Weights of a small mixture-of-experts language model, trained from scratch on English Wikipedia: width 192.
Below are experts of layer 2 (counted from 0) of a mixture-of-experts language model. Rows are named router (the router's row for the expert), down (a neuron's output weights, with its number) and show model dimensions 0-191. Each number is 128 + 32 x the weight over its row's rms, rounded and kept within 0 to 255.
Before each expert's rows: a language model's description of what the expert responds to. This comes from a sample of Wikipedia text that the model never trained on.

# expert 34
It responds to: Suffixes forming agent nouns or adjectives, plus sentence-final periods, such as success-or, teach-er, the-or-ies, Bat-ter-y, player.
router [132 131 127 140 145 100 158 112 111 156 119 123 182 130  60  62  77 158  77 194 110 125 130 185 176 141 164 113 138 105 166 146  80  96 107  57 113 137 126 157 143  92 132 145 154 174  95 129 130 140 125 138 102  75 140 156 111 171 153 120 133 116 106 137 198 133 116 117  95 168 140 108  76  62 108 117  96 109 171 142 139 174 191  84  87  82 136 125 109 128 150 102 165  94 132 149 150 118 154 130 155  76 118 142 177 111 120  83  85  71 128 123 132 122 142 122 119 156 185  73 124 112  86  86 107 158 185 112  94 185 107  76 113 156 159 158 149 125 106 128 140 103 126 119 133  95 118 180  98 169 121  76 178 126 157 147 122 147 120  91 187  37 110 146 148 124  82 164 131 108 119 137 138 118 152  80 138  82 156  57 163 188 171 145 188 114 162 114 116 147 178 105]
down0 [153 128 102 100 136  95 168 116 130 150  75 147 200 137 114 133 116 116 203 140 129 123 115  91 100 123 110 114 132 123  76  74 146  51 140 135 151 129  82 137 124 104 103 102 106 127 122 165 118 197  82 169  88 142 119 106 135 118 171 121 146 158 134  86 109 121 154 131 153 127  84 109 101 112  84  99 156  95  95 164 154 153 120 128 172 179 189 181 196 156  84 121 171 151 110 109 128 165 165 129 140  78 110 117 128 138 174 116 120 114 122 149  87 170 142 108  80 174 126 120 156 129 216 106 176 115  97  86 126 112 152 148 125 165 116 177  90  96  89  93 144 131 133 118  61  39 156 131 145 121 152 119 107  90 165  77 194 168 116  94  89  96 152 169 128 133 203 139 120 131 149 156 136 145  89 102  77 113 178 164 108  93 116 101 145 142 133 163 111 162  65 187]
down1 [145 145 111 149 126 135  95 123 129 163 117 103 147 119 147 177 137  91 148 101 136  73 150 147 191 144 135 139  86  95  75 131 100 139 188 155 115  61 107 156  93 164 129 164 141 122  97 127 120 110  93 177 141 131 107 175 102 100 113  82 128  84 108 143  98 122 130 141 116 169 156 185 115 132 141 167 120 148 152  83  83 131 115  63 134 160 150 177 153 147 127 143  99 103 120 125 140 179 170 191 150 118 136 123 136 123 173 135 135 128 162 121  39 169 134 151 131 105 170 126 143 140 189 144  69 147 157  85 165  94  83 161  72 159 129  72 170 135 103 161  67 160 124 112 155 119  82 160 136 127  91 111 115 122 168  89 143 123 207 222 156  95 112  94 151  77 132 136 107 106  78 113 125 110 118 186  85 128  84  84 102  57  71 134  87 176 139 128 170 153 145  98]
down2 [135 120 110 142  90 140 154 124 120 120 158 160 109 148 132  95  77 109  96 171 123 100 142 157  80 132 142  69  28 107 137 165  96 137 154 123 153  91 162 111 134 171 105 177 130 156 113  72 158 145 132 140 147 130  87  90 100 117 143 152 121  86 109 156 157 146 138 146 106 147  97 130 145 222 144  83  95 152 201 172 183  99 130 101  96 123 120 144 166 139 138  93 143  83 135  86 107 183  81  64 124 178 114 158 173 152  98  84 151 185 113 124 106 162 206 155 119  70  79 140 167 161 152 107 100 153 143 117 153 126 122 119 168  62 114 115  82  94 175 106 147 129 172 157 123 127 139 154 187 120  97 169 139 142 111 133 107 143  81 142  85  75 111 110 144  79  66 143 167 166 134 163 123 157 100  91 178  67 133 123 139  88 108 122 129 173 165 111 167 100 104 125]
down3 [160 105 164 121 152 111 182 100 114 133 133 160 146 132 106 115 203 156 127 140 110 125  93 173 130 155 161 106 152  92 171 123 164 137 108 138 151 165 155 191 108 110 148 117 114 111 101 144  95 136 138 124 107  99 106  63 154  91 168 201 107 115  84  86 162 139 136 127 127  71  88  90 137  89 211 159 180 143 133 147 166  95 147 124 148 161 107 124 139 128 136 118  97 162  74 132  43 104  91 148 143 183 105  88  97 129 113 115 136 128 114 155  77 104 180 157  89 124 138 147 136  63  99 140 143 121  89  95 147  95 105 170 213  97 124  66  97  55 134  82 157 124 109 115 150 126 172 106 120 135  81 146 158 102 105 161  89 120 149 111 159 184  90 124 100 132  75 116 182 117 141  73  68 123 142 176 148  92 181 204 122 162 134 138 130 149 145 136 114 182 119 120]
down4 [152 122 121 129 124 136 115 135 115 162 131 171  97 134 134 136 132 123  66 133 129 151 100  87 128 121 188 142 142  99 139 149 100 136 119 145 123 141 172  54 154  99 178  84 132 117 166  86  90 129 143 169 130 159 136 125 131 217 113 112 219 123 105 130 167 143  95 117 125 131 167 126 127  36 145 155 126 167 111 155 141 103 187 102  70 143 113 124 133 177 101 155 132 118 161 150 177  79 119 120 164 149  94 116 154 131  99 144 142  83 129  69  76 109 156  98 163 137 152 146 165  81 107 122 129 122  86 134 139 100 112 181 148 143  80  65 134 191 117 102 104 157 164  73 154 106 109 164 130 115  60 102  41 162  78 135 146 135 129 172 182 113 154  45  99  96 110 142 117  93 205 105 104 166 128 126  81 138 134 165 114 143  99  83 104 172 139 157 118 184 138 138]
down5 [138 123 200 145 111  58 147  98 112 102 108 126 147  99 105  54  89 143 111  77 199 122  73 125  97 113 182 140 114 163 107 130 126 151  84 109 169 164 133 177  88 133 135 116 129 146 129 106  93 111 128 104 111 106 190 130  87 155 185 150 103 125 126 123 157 132 134 170  54 135  82 132  90 116  82 143 159 107 122 116 104 145 145 119 142 146 154 108 167 151 143 187 151 130 173 136  92 163 122 100 159  99 126 126  89 162 190 132 171 145  68 118 116 154 137 125 106 101 138 111 161  87 144 121 127 125 132 205 105 129 146  58 148 142 164 102 103  63 131 118 126 132  81 104 142 122 132 113 140 148 159 147 114 188 180 154 145 125 145 110 105 118 112 114  98 132 165 175 139 141 165 155  98 159 110 188 176 201 131 147  70 114  93 174 113  86  36  75 162 151  50 150]
down6 [176 191 133 164 155 136 137  96 127  95 140 144 124 108 135 157 113  90 102 139  83 165 132 145 124  97 129 107 160 125 145 115 125 100 150 105 181 150 125 112 135 152 140 132  89 121 151 111 114 121 157  78 109 109  99 128 186 133 108 128 156 155 125 126 147 125  95  94  97 119 111 150  98 110 166 119 134 110  99 168 116 104 141 106  79 119  99 114 152 176 166 110 172 202 159 137 110  94  88  76 117  77  84 124  89 128  86 157 131 108  85 196 105  80 108 139 134  60  90 115 149 125 127  96 102 161  90 106 121 135  86 120 152 138 107 101 174 150 104 108 155 183 143 175 147  86 170 134 151 151 202 140 145 179 113 116 113 165 128  91 176 162 144  88  68  84 153 140 159 127 124 169  95 105 180  61 119 102 146 128 133  85 142 140 179 160 131 255 229  85  78 112]
down7 [159 140  77 173 178 134  89 141 111  96 121 114 166 137 109 152 157  79 131 107 161  79 116 150 122  54 201  67 160  87  77  92 166 147 174 102 119  99 182 154 163 127 120 193  98 114  81 101 155 141 164 163 136 165 123 121 134  81 128 147 123  76 103 147 130 116 140 116 150 132 146 114 155 108 117 111 107 174 104 171 116 116 148 136 100 170 114 117 154 115 121 132 112  78 142  99 135 154  85 160 135 164 128 158 110 125 157  83 190 166 119 149  96  88 105  99 105 109 153 166 112 125 136 137  84 145  98  85  69  80  83 168 148  78 171 156 109  69 130 161  49 115 145 169 162 124  93 139 115  79 150 155  67 109 150  76 164 112 109 143 177 131 178  94  80 114  86  92 133  91 212 163 116 141 152 127 115 125 159 132 150 161 152 137 137 146 140 222 150 156 117 143]
down8 [117 169  90 146 157  71 169 149 102 102 112 146  68 118 167 112 196 134 194 120 172 117 129 125 170  95 136 118 138 117 111  61 140  37 151 112 137 119 187  48  60 167 144  95  82 151 140 146 128 114 142 103 153 165 159 108  98 163  67 121 103 120 127 141 116 123 130 103  48 118 124 100 159 156 168 115 168  59 123 144  99 153 182 194 157 170 112 152 122 123 100 161 170 146 138 139 158 134 110 136  82 109 133  86 111 180 153 106 158 132 128 135 114 172 103  97 113  49 184 116 158 137 145 126 139 176 140 113 162  48 156 149 109  90 139 141 134 125  77 117 138 126 157 127 149 113 120 129 190 141 149 111  88 152  81  89 126 145 130  72 119 115 120 135  70 150 173 136 132 147  67 185 112 151 136 176 177 127 123 134 136 149 133  98 136 132  99  58 134 129 132 113]
down9 [101  85 154 117 107 133 177 138 126 150 130  79 145 109 100 116  89 119 178 141  88 127  85 131 139 123 138 172 117 139 146  58 187  63 131 126 153 165  96 125 149  50  57  94 120 118 104 135  93 172  70 107 164  54  95 141  96 157 143 151  92 125  97 145 151 122 150 154 158 135 123 135 184  84 142 170 152  99 148 116 208 215 151 121 150 121 187 146 138 151 176 154 108 123  62 148 154 143  88 155 138 151 133 115 183 223 152  94 163 125  93 122 128  96 104 133 113 138 109 112 147 101 147 142 134 127 158 108 119  67 159 132 130 111  91 107 118  98 100 155 169 141 134 145 141  88 121 115 116 140 103 162 178 111  93 107 113 121 124 122  96 132 162  99 126  72  69 121  47 159 128 137  88 167 116 112 183 107 156 124 137 163 179 116 212  97 152  94 136 115 157 145]
down10 [157 109 161 128 102 122 115  59 126 116 110 165 125 212 106  76 130 124 141 131  93 169 108 115 105 156 121 146 114 124  70 129 162 150  77 127 192 174 200 110 118 183 137 109 175  73 146 114 139 110 135 129 134 166 181 125 141 112 124 142 165 153 110 114 120 103  76 158 144  93  73 114  86  78 158 113 153 120 132 117 148 169 167 104 108 164 137 161 102 130 117 114  96  86 101 104 132 114  82 137 176 135 142 138  91 126  81 175 126 172  81  95  72 182 138 111 108 178 115 118 146 152 176 111 157  89 116 172 199 156 171 163 101  91 101 177 153 119 121  72 136 138 163 134  74 109 136 126 161 128 120  89  98 135 102 161 149 199 110 123 104  98  99 138 150  54 118 165 133  99 146 116  56 176 178 108 148 126 117 160 142  89 136 162  86 130 163 144 122 137  29 142]
down11 [ 62  98 123 175 106  79 122 147 150 122 114 131 113 113 189 218 127 158 149 162 167 146  56 162 118  88 118 100 146 136 138 172 123 156  87 129 103 161 122  57 104 148 120 121 180 117 140  73 185 138 180  96  93  92 209 123 154  87 109 191 176 132 147 168 119 134 115 136 146 141 152 153 170 115 150 103 116  82 161 110 138  66 141 190 104 164 134 131 116  98 127 104 109 128 137 116  95  77  62 125  88  96 179 117 113 137 109 111  88 129 168 184 159 172 161 146 140  69  98 132 104 145 156 132 132  70 172 157 116 107 144  82  65 118 136 134 138 153 177 130 108 123  98 140 119 190 115  91 176 184 136 109 118 117 125 134 109 108 128 134 136 128  86 100 130 137  60 111 107 109 178  59 173 119 125 172 104 133  80 170 130 147 157 117 105 130 153  87 145 155 126  88]
down12 [102 215 142 124 175 138 136 112  84  84  93  83 111 140 172 146 149  86 129 119 115 148 148 111 137  66 146 157 153 141 126 146 136  71 118 161 112 113 131 121  99 167 129 109  96 196  84 119 174  82 197  94 127 132 199  57 168  98 158  93 108 179 111  79  73 110 137  72 141 132 119 161 159 154 102  92  93 111 211 176  95 106 132  98 136 143 147 159 110 132 140 151 109  83 152  67 104 136 105 125 130 175 112 112 130 146 165 126 190 178 112  88 125 147 127  94 134 139 119 134 113 145 109 171 166 142 127 145  94 137 119  61 136 123 129 150 209 122  94 165  99  91  65 159 140 111  99  82 187 174 193 168  91 129 167 125 117 152 160 121 134 145 100 130 114 125 132  71  71 125 117 109  91 192 124 124 148 159  84 161 135  90 139 130 138 164 129 115 157 122  93 114]
down13 [142 116 148  80  89 166 137 180 131 187 141 149  97 128 100 146  93 138 162 111 151 157 162 102 141  68 116 100 154 133  98 141 108 125 135 169 118  69 153 138 183 112 157 131 154 159 165 109 113 122 102 152  92 132 115  61 112 131  92 122 103  88 123 124 145 120  69 178 109 129 145 132 154 124 169 139  97  90 162 136 169 165 158 179 128 146 117  49 136 142  53  78 179 109 179 116 104  91 176 166  86 147  60 131 144 100 155 131 127 136  89 127 161 115 130 151 133 112 142 122 140  83 119 108  89 150 170 168 119 155 103  92 156 100 127 128 142 199 144 156  46 184  84 121 161 125 101  97 131 123 118 106 130 194  86 175  91 111  60 101 163 182 135 127 135  95 140  84  77  42 141 119 173 172 124 126 123  90 125 127 110 149 161 114 190  97 155 180 107 125 172 145]
down14 [131 146 146 100 157 144 153 121 119 156 132 204 109 137 116 114  69 148 126 113 104 199 112 143  83  54  87 120 135 117 133 114 203  97 102  96 138 175 135 134 127  61  86 125 117 120 113 164 139 117 103  45 132 147  99 150 104 166 212  79 131 159 136 174  87 140  88 164  93 168  67  73 148 112 136 149 139 117 236  93 129 184  97 156 101 113 178 128 195  89 168 153 168 110 159 128 114  77 144 108 125 128 182 120 111 151  45 116 132 110  97 159 162  71 160 151 107  89  74 113 101 153 105 138 149 107 176 163 137 127 121 116  98 110 105 140 133 127 131 111 134 120 115 133 134 106 184 118 142 145 102 100 119 149 116 143 135 136  88 132 184 119 134 158 111 149 161  81 174 116 118 155 100  93 150 174 122 114 148 108 149  87 181 175 123 119 157 137  67 100 127 155]
down15 [135 150 150 153 151 119 109 176 129 105 155 119 128 113 104 103 110 103 189 130 103 124 112 139 112  89  78 131  78 144 118 150 139 174 141 142 122 140 152 144  90 129 196 194 129 140 127 133 187 162 148  80 133  78  92 108 155  57 110 143 164 169 169 125 168 111 161 130 151 110 119 135 109 142  37 122 117 147 110 139 136 111 132 133  47 129 160 139  68 129  82 112 189 171 158 137 127 190 141 147 176 126 125 146 147  93 118 150 192 160 192 159 127  86 160 102 128 120 180 136 137 154  73 106  71  86 156 120 158  96  98  92 135  83  25 124 111 107  84 101 113 119  88 172 164 135 124 136  93 161  58 161 105 143 102 141 163 110 165  32 145 137 110  98 165 148 140  93 119 160 139  89 131 100 111 128 137 155 120  90 128 148 109 103 120 144 185 153 158 117 164  77]
down16 [120  78 114 150  61 162 128 122 128 125 116 149 133 157 172 124 160  79  96 117 141 113 102  59 167 163 115  93 124 116 120 133  91 141 153 119 119 199 146 172 131 113 186 144 167  94 159 163 149 119 149 131 137 174 204 141 118 165 108  98 139 117 120 122  75 126 165  83 116  96 117 130  80  97 121 204 169 150 138 147 120 135  94  95 155 119  85 162 134 150 113 152 118 112 103  95  85 132 146  69 117  93 192 108 155 196 127 122 123 118 146 156 135 116 172  84 144 129 176 205 147 189 146  49  99 142 127 134 160 157  90 128 105 195 135  96 147 129 129  98 125 173  71 126 151 206 103 114 108 181  82 127 112 112 202 148 135  85 152 103 107  90  92 167  98 136 126 139 147 132 138  85 121  81  70 104 121 142 137 162 140 126 138 111 107  91  72 138 148  90  50 126]
down17 [105 113 151 144  96 113 146 134 126 141 108 161 143 149  84 158 179  97 123  89 102 147 140 117 148  94 172 201 166  79  98 168 146 114  85 181 105 143 137  95 128 160 146 192 133 107 159  67 163  93  43 141 130 129 135 147 131 131 161  82 172 150 167 100 128 140  93 137 134 178 141 208 111 145 197  85 118 111  97 181 104 145 147 181 124 163  90  55  97 135 108 166 130 138 162  68 124 130 142 172 124  69 148 126 158 107 153  85 147  65 111  94 150 142 179  88 131 155 189 135 118 128 154 162 102 171 103 109  94 111 138  87 128 122 105 130 103  93 140 105 172 170 100 150 136  79 132 180 110 135  81  84  94 168 144 150  77 125 145 182 103 105  82 158 194 145 121 119 123  92 112  91 143 154 103 140 166 130 120 115  86  85 155 114  54 102  88 113 144 145 131 122]
down18 [158 138 121 139 133 126 130 100 104  99 114 173  92 122 102 132 131  70 103 138 190 124 123  98  51 147  87 147 162 126 142 109 174  93 117 121 129 118 123 142 113 129 130 112  81 168  94 131 139 223 127 153 168  82 116 104 124 170  77 161  95 113 140 129 153 138  95 139 113  74  99 149  61 177 175 157  87 178 168  53 163 112 171 181 157 113 155 167 166  64 159 126 152 123 170  93 157 105 131  87 150 132  83 193 172 111 136  71  72 128 147 125  80 109 114 147 114 115 170  96 156 200 155  75 155 129 145 111 130  96 141 151 141 131  40  98 184 170 184 148  97 117 105 126 139 121 178 146 127 152 118 169  84 131 193 111 184 150 108  73 121 131 129  66 136 115 120 128 118 192  82 152 116 135 125 127 129 128 114 108 167 112 123  87 119 109 114 117 117 129 152 130]
down19 [177 145 159  89 159 125 162 116 113 121 119 138 173 145 130 144 155 124 136 109 138 119  54  62 165 148 115 132 116 211 130 125 172  97 192 144 118 213 103 159 150  67 160 133  94  96 100 114  84 134 131  95 125 131 145  98 199 147 101 145  95 133 164 160 144 120 154 157 177 137 114 107  80  72 141 134 128 157  95  82 116  75 141 121 147 145 155 119 123 129 132 171 139 125 164 114 162 129 143  65  93 101 128 125  84 124 154 163 157  90 178  90  81 193 144 132 119 151 105  96 131 212 158 111  65 149 167  95 129 112  60 115 153 107 105 158 151 129 128  84 122 145  94 111  94 116 168 107 117 142 186  78 163 142  92 104 125  95 143  29 117 128 133 110 103 112 198 176 108 126 112 118 126 147 110 121 190 108  78  75 114 162 149 141 143 156 108 175  95 145 109 110]
down20 [122 157 102 127 111  75 174 124 127 133 134 142  80 181 189 116 131 159 169 157  81 138 123  72 190 127 180 121 121 156 190  82  54 121 164 131 170 112  74 122 182  94  80 109 122  93 140  86 109  96 101 140 107 121  73  76 111 110 160 184 143 172 143 129 163 140 109 124 132  95 148 111 125 125 135 107  88 124 109 145 153 111  78 124 146  94 162 145 170 129 146 161 131 131  84  95 170 138  76  99 147 120  66 128 162 150 117 136 131 199 207  92 141 172 104 149 130 120  86  88 109 125 149  87 135 190 139 119 166 164 108 118 123 124 104  61 105 149 136  93 138  75 137 140 134 109 142 175 145 122 109  92  91 188 109 174 142 154 103 115 134 115 132 141 171 150 123 118 172 118 122 144 137 107 117  63 154 103  79 134 135 130 175 114 130 134 203  76 194 188  57 118]
down21 [110 116 126  98 110 104  99 106 103 114 103  92 160 139 109 121 146 127 124 155 115 136 158 121  90 137 170  94 139 165 133 159 143 131 115 101  97  93 110 129 119 140  74 154 177 123 120 140 141 156 125  97 122 144 136 142 100 115 135 154  83  95 179 139 136 112 220 130 107 113 151 103 130 178 186 130 101 141 146 102 128 108 115 149 126 142 132 195 163  98 171 176 135  76 134 139 183 103 163  91 119 124 146 174  80 134 134 112 144 135  98 187 161 164 144  58 149 180 116 204 131  64 147 142  83 177 119 132 145  71 153 172 149  64 176  91 168 163 144 134 153 157 125  73 128  61  71 107 146  92 133 164  95  60 119 138 111 102 160 129 131 110  86 155  44 127 222 101 132 137 155 165  82  93 156 121 139 119 111 168 117 118 134 151 114 147 139  85 107 126  21 135]
down22 [201  72 109 103 111  93 177  77 134 104 149 150 111  82  99 124 111  36 165 139 158 182 137  89 127 213 144 131 132 110 104 142  76 121 173 105 140 108 155 142 164 121 119 142 150 116 146 135 120  86 129  21 143 112  97 161  97 140 116 190 149 115 134 176  99 128 104 109 168 129  72 114 153 119  97 153 125 114 185 107 131 118 130  86 134 150 114 102 148 212 122 121 148 193 136 152  69 146 134 111 120 147 158 129 127 165 131  80  98 110  92 129 150 109 152  87 130 141 162 115 139 112 135 102 122 188  95 211 166  92 159 128 120  97 120  95 131 139 130  64 144  61 137 146 124 137 172  73 148 144 104 133 147 112  74 157  49 105 139 173 149 195 132 126 136  95 114 107 156 122 141 139 114 124 141 167 116 202 146 184 106 138 120 135 164 114 104 117 142 129  70 128]
down23 [122 138  96  93 141 156 132 103 146 130 118 121 118 211 153 105 125  90 122 103 100 120  99 113 191  98 167 106 139  91 110 150 107 105 195 192 119 215 142 105 190 121  62 147 184 146  92  62 131  86 138 142 140  57 150 101 144 140  87 111 165 155 104 131 139 120 104  94 118 141 149 172 139 166 100 127 204  93  67 112 129 163  92 140 110  87 127 127 170 171 145  99 109 143 141 154 129 107 114  94 131 145  97 137  95 153 139 147 136 158 125 149  93 151 118 144 128 170 144 116 165 102  94 153 102 122 162  93 115 135 102  90 198 107 172 125  87 170 149 198  99 143 117 104  92 119 121 102 130 183 150  91 125 125 153 149  71 119 100 135 130 124 136 158 111 127 144  47  94 124 137  45 148 193  99  95 130 128 120 165  99 151 136 166  41 171 121 126 109 191 164 140]
down24 [205  98 182 153 220 121 190  71 120 151 119 207 135 105  80  92 108 110 132 132 129 123 143  90  82 138 149 108 166 128  97 129  84 107 142 159 163 172  92 116 142  90 146 121  73 118 134 127 158 153  67 146 162 162 101  91 145 162 147 112 143 152 112 130  86 140  98  97  96  80 111 115 132 130 133 137 138 138  45 133 144 168 139 103  90 109 108  81 166  98 174  95 144 126 107 188 115 137 107 125 117  58 120 171 112 117 150 182 158 128 153  60 156 145 129 161  50 124  80 159 141 156 170 154 168 123 129 134 203 124 107 109 118 102 144  96 147 161 153  68 115 124  94  96 168 114 131 137 170 137  78 105  80 133 115 144 157 137 151 126 112 136  62 120 124 112  99  91 120 143  78 131 108 193 112 157 199 108 153 113 176 144 156 114 143 146 118 195 153 119 103 124]
down25 [118 168 146 117 155 124 166 175 135 105 109  91 161 104 139 145  91 178 122 146  89 120 137 128 146 143 158 146 150 124  78 162 111 130 143 196 171 184 144 130 133 134 116 110 112  76 113 137 143  81 100 183 107 179 170 117 186 125  96 167 132 123  65  67 105 141 136 173 135 166  73 161 122 127  86 125 100 130 137  97 183  91 166  93 171  90  85 131 116 121  34 130 138  98 141 173  98  61 153 123 119  67 160  92 106 102 144 187 116 128 148 117 147 114 166 133 145 120 121 132 134 148 119 195  87 159 149 107 125 169 151 193 101  78 132  62  95 127 119 151 150 134  96 206 104 146 139 129 113 129 160 127  75 188 115  76 137 134 171 157  72 148  89 107  80 178 179 167 102  98 128  91 122 185 104  87 116  82  94 141 146  90 105 161 139 152  97 123 129 108 132 110]
down26 [164 124 161 178 142  93 129 123 106 198 137 104 128 136 159  98 150 155 117  93 146 132 147 135 176  90 116 109 135 179  53 113 142 184 105  91 203 181 187 157  96 155 138 158 103 160 136 141 108 143 158 114 129 145 139 129 137 123  99  63 110  90 142  96 103 145 139 136 113 185  97 114 126  94 119 150 114 155 118 101  84 106 120 118 166 146 133 117 168 133 142 162 121 125  72 128 109 131 126 145  88  67 116  67 105 196 136 116 128  51 100 117 123 148 151  95 135 181 160 144 178  49 157  76  74 122 141  92 141 175 131 106 120 110 163 153 158 145 114 166 142 184 104 122 116 123 100 137 129 101  46 190 149 160 140 133 172 112 196 152 110 112 145 130 166  57 119 133 134 102  98 171 165 100  54 136 105 142  95 105 101  66 177 160 131 162 125 100 132  69 120  96]
down27 [135 163 124 118 166 187 160 139 122 154 132 161 138  89  79 153  77 138 134 128  74 136 137 136  63 100 104 113 110 117 111 203 174  88 130 176 141 139 104 115 124 136 159 182 150  99 143 130 185 115 134 107 179 113 174 138  91 138 170 158 184 100  88 155 121 161 145 124 150 126 115 115  74 100 147 165 125 143 118  83 156 121 153 121 123 128  95 105 215  69 100 107  99 131  93 147 136 129 120 162 156 158  98  90  90 102 104 119 108 129 167 125 105 194 122  90 152  89 120 126 156 176 124 100 140 105 164  81 125 131 122 108  97 166  71  40  48 138  83 167 117 143  80 135 122  77 102 116 148 155 185 118  76 111 182 150 109 135 155 118  70 139 111 114 133 115 133 172 147 158 143 146 134 147 124 105 136 188 166  97 158 133 119 163 175 195 114  47 122  57 143 111]
down28 [ 88 113 142 148 108 168 175 114  88 125 107 137 112  77  97 110 173 187 104 141  58 193 124 138 167 157 113 162 132  82 162 126 146 160 130 135 105  76 156 128 149 177 146 113 178 155  85 136  79  81 113 116 139  92 125 145 136 145 158 130 165  93 137 134  94 111 130 132 137 118  96 122 119 156  83 140  90 109  90 160  74 111 116 136 167  74 115  94 104 113 153 121  49  85  74 162 167 148 165 141 141 158 136 163 178 148 109  97  90 134 163 119 133 117  77 118  97 113  66 135  71 104 132 122 151 217 154  79 166 136 185 111  98 107 166 197 162 135  74 171 151 154 146 139  73 143 150 132 201  83  70  81 111 191 145 130 167 127 167 112 144 182 133 133 145 116  90 104 158 134  95 142 123 110  61 120 136 123 140 152 158 106 125 116  91 177 132 135  87 147 158 158]
down29 [154  79 150 165 104 130 109 136  92 165 104 118 245 143 148 164 206 180 108 153 110 128 119  99  91 147 140  93 117  74 102 125 149 104 197  61 102 145 173 103 139 142 166 133 106 148 106  82 148 108 155 121  71 130 104 226 127 120 137 114  82 128 126 127 100 124 139 124 136 146 105 126 143 158  96 120 120  84 154 134  86 126 156 107  93 151 150 147 106 121 177 117 102 103 136  74 152 153 165 149  99 135 146 151 138 124 174  96 159 143 155 160 119 113 166 142 121  81 130 143 202 166 148 128 116 105  98  95 129 129 136  68 148 180  91 154 126 127 161 150  93 119 101 134 143  71 140  16 150 169 146 135  84  79 171 182 158 131 105  86 123 126 120 119 116 115 198 150 114 151 121 141 131 177 111  69 144  69 100 155  68 110 113 158  94 155 125 119 143  85  89 141]
down30 [145 185 132  99 172 144  76  81 128 168 141 110 103 114 154  73 118 134  74 116  84 134 143 100 114 129 148 152 163  74 115 110 135 110  91 131 125 144 121 174  80 121 195 104  96 128 147  98 121 149  98 137  83  86 197  58 137 163  83 103 145 121  96 144 104 106 148 175  86 121 161 176 138  37 154 142  98 129 104 151 145 160 111 124 152 154  82  89 152 136  96 175  87 128 183 144 108 168 119 124 168 150 110 114 158 141  88 157 115  77 148 145 131  66 105 158 166 110 106 168 156 194  78 129 152 107  94 123  99 140  74 148  92 101 128 130  65 134 150 126 166 144 122  66 108 194 101 166 106 165 129 159  53 119 136 143 150 127 109 154  89 165 137 140 180 128 178 117 144 124 141 177 130  99 164 179 122 175 122 130 111  97 107 128 100 183 154 138 194 120  92 170]
down31 [193 137 167 129 115 148 130 128 150  63  80  84 151 156 122 151 130  75 173 194 154 108 129 164 153 162  99 114 132 197 102 118 188 108 156  78 105  71 105 106 107  80 156  91  70 120 156 129  84 168 141 138 146 162 219 141 104 127 161 169 159 165 131 135 181 105 159 147 105 154  92  96  87 118  88 103 121 138 125 138 118 146 167 124 123 170 113 149 195 168 210 149 118 136 130 126 152 114  75 119 115 107  68 179 139  88  69  71 168 173 135  88 127  84 149 140 151 162 150  53 145 145  81 120  86 123  91 154 121 101 143 130 133 156 104  95 158 137 117 125 163  86 102 129 159 116 114 107 103  95 165 116 144 147 145 123  88  98 193 103 152 102  87 123 182  84 102 143 122  78  93 110 153  95 165 131 122  89 157 112 188 127 142 115 161 122 140 121 116 123  93 105]
down32 [103 111 114 132 152 132 144 107 144 179 135 129 174 104 100 100  79  89 175 120 176 103 109  60 117  98  92 157 174  63 108 152 115 141 119 156 166 145  74 121 169 131 108 124 181 145 137 180 164 119 147 115 145 126 103 135  89 160  99 164 130  85 103 187 177 134 147 149 118 156 131 118 107 100  93 203  47 185 101 152 148  97 142 201 155 139 126 168 123 161 104 116 181  81 175 143 132 118 191 169 132 129 122  98  77 135 131 148 108  95  78 126  41 107 130 100 118 123 151 159 153  97  72 113 147 128 152 133 109  98 143 133 171 123 115  47 172 155 131 114 115 102 117 108 116 116 176 119  79 143 119 159  63 215 153  91 183 172 131 189 100 143 131 122 121 122 119 112 145 146  98  76 113 104 115 118 105 131 164 167 141 133 105 134 103  65 124 102  89 162 131 145]
down33 [130 121 135 116 107 100 143  74 148 185 142  69 164 120 103 169 135 154 136  80  95 158 110 117 124 110 144 106 131 128 136 115 119 114 141 134 165 168 102 177 189 164  80 141 155  49 129 136 125 137 138 159  93 126 145 116 107  58  72 160 147  88 168  86 152 121 174 204 168 177  77 126 166 124 119 131 145 136 174 108  70 187 157  73 128 119 111 113  91  32 110 102 136 129 113 143 159 172 117 122 101 128 146  95 107 203 137 144 214 121  86 120 128  99 130 109 150  98 120  83 166 144 141 128  83 144 108 124 142 205 104 128  83 124 163 109 154 143 179 155  85 149  79 142 109 134 139 183 126  79 165 122 107 143 152  80 169 188 113 109 130 116 102 140 138 123  96 104 156 111 162 141 187 108 167  98 139  62 107 132 114 108 149 103  76  95 165 131 155  85 119 159]
down34 [131  85  76  98 134 181 141 109 119 158 168  79 175 120  98  91  66 114  81  92 139 160 136 141 163 170  83 133 112  63 119  77 163 151 140 118 111 129 147 147 127 169 120  98 132 146  92 150 195  90 119  91 132 163 205 139 108 123 127 154  97 107 123 107 139 138 108 141 155 130 115  74 174 182 142 155 128 111  99 121 150  95 129 168 122 130 121 198  71 103 117 109  74 148  91 168 113 125 126 105 169  67 165 107  90 119 158 126 145 114 106 131 132  49  99 133 113 164 138 120 183 172 163 187  83 154 173 113 146  83 108  94 168 133 124  90 105 124 102 119 152 223 208 143 148  98 125 123 180  90 157 177 117 173 107 102 185 136  91 142 103  85 119 100 134 173 100 155 118  90 141  99 171 157 179 164 120 103 104 136 123  91 169  83 121 107 135 142 118 109 159 111]
down35 [149 130  89 154 159 140 152 146  72 122  91 152  96 143 109 110 115 150 132  89 131 107 132  91 130 150 197  73 107 125  93 151 107 141 137 194 190 152 154  79  69 100 156  98 181 144  98 112 118  99 110 146 130 151  93  91 177 160 130  71 105  96 149  88 158 134 173  85 101 134 131 114 139 125 158 117 108  64 131  89 100 148 147 116 117 152  65 172 185  93 127 185 100 153 210 119 132 110 123 176 148 138 142 118 127  91  89 139 112 164 157 126 136 196 170 137 169  94 108 153 156 131 193 138  76  89 152 150  77 111 173 136 166 151  95 119 161  76 164 116 115 104  97 122 128 135 219 155 128 176 135 167  88 186 149 135 146 108 145 112 128 141 177  95 120 103  77  90 114 113 125 174 102 111  92  99 129  80 118 157 106  84 158 140  91 141 160  78 162 118  67 130]
down36 [184 118  77 140 179 121 148  73  22 133 128  48 128 163 134  93 136 147 134 154 138  62 134 144 153 111 117  88 148  78  90 187 139 137 150 101 146 124  93  94 156 153 113 117 153 154 103 109  90 172 150  69 119 101 163 139 150 130  99 157  84 126 171 120 114 120 113 114 155  86 129 139 165 123 148 135 135 100  86 135 189 117 130 100 172 167 127  87 191 175  91 192 140 150 151 150  92 136 156  93  73  68 161  57 157 128 138 114 191  30 126 176 160  93 144 110 131 104 111 118 146 147 104 110 117 118 109  94 158 158 103 134  88 172 122 116 153 204  98 153 119 142 160 157 139 121 130 142 123 141 161 123 162 105 140 120  74 118 114 116 124 155  75 101 114 119 134 111 129 192 158 136 127 128 153  92 197 165 122 149 107  84 118 133 152  80 135 139 131 197  89 134]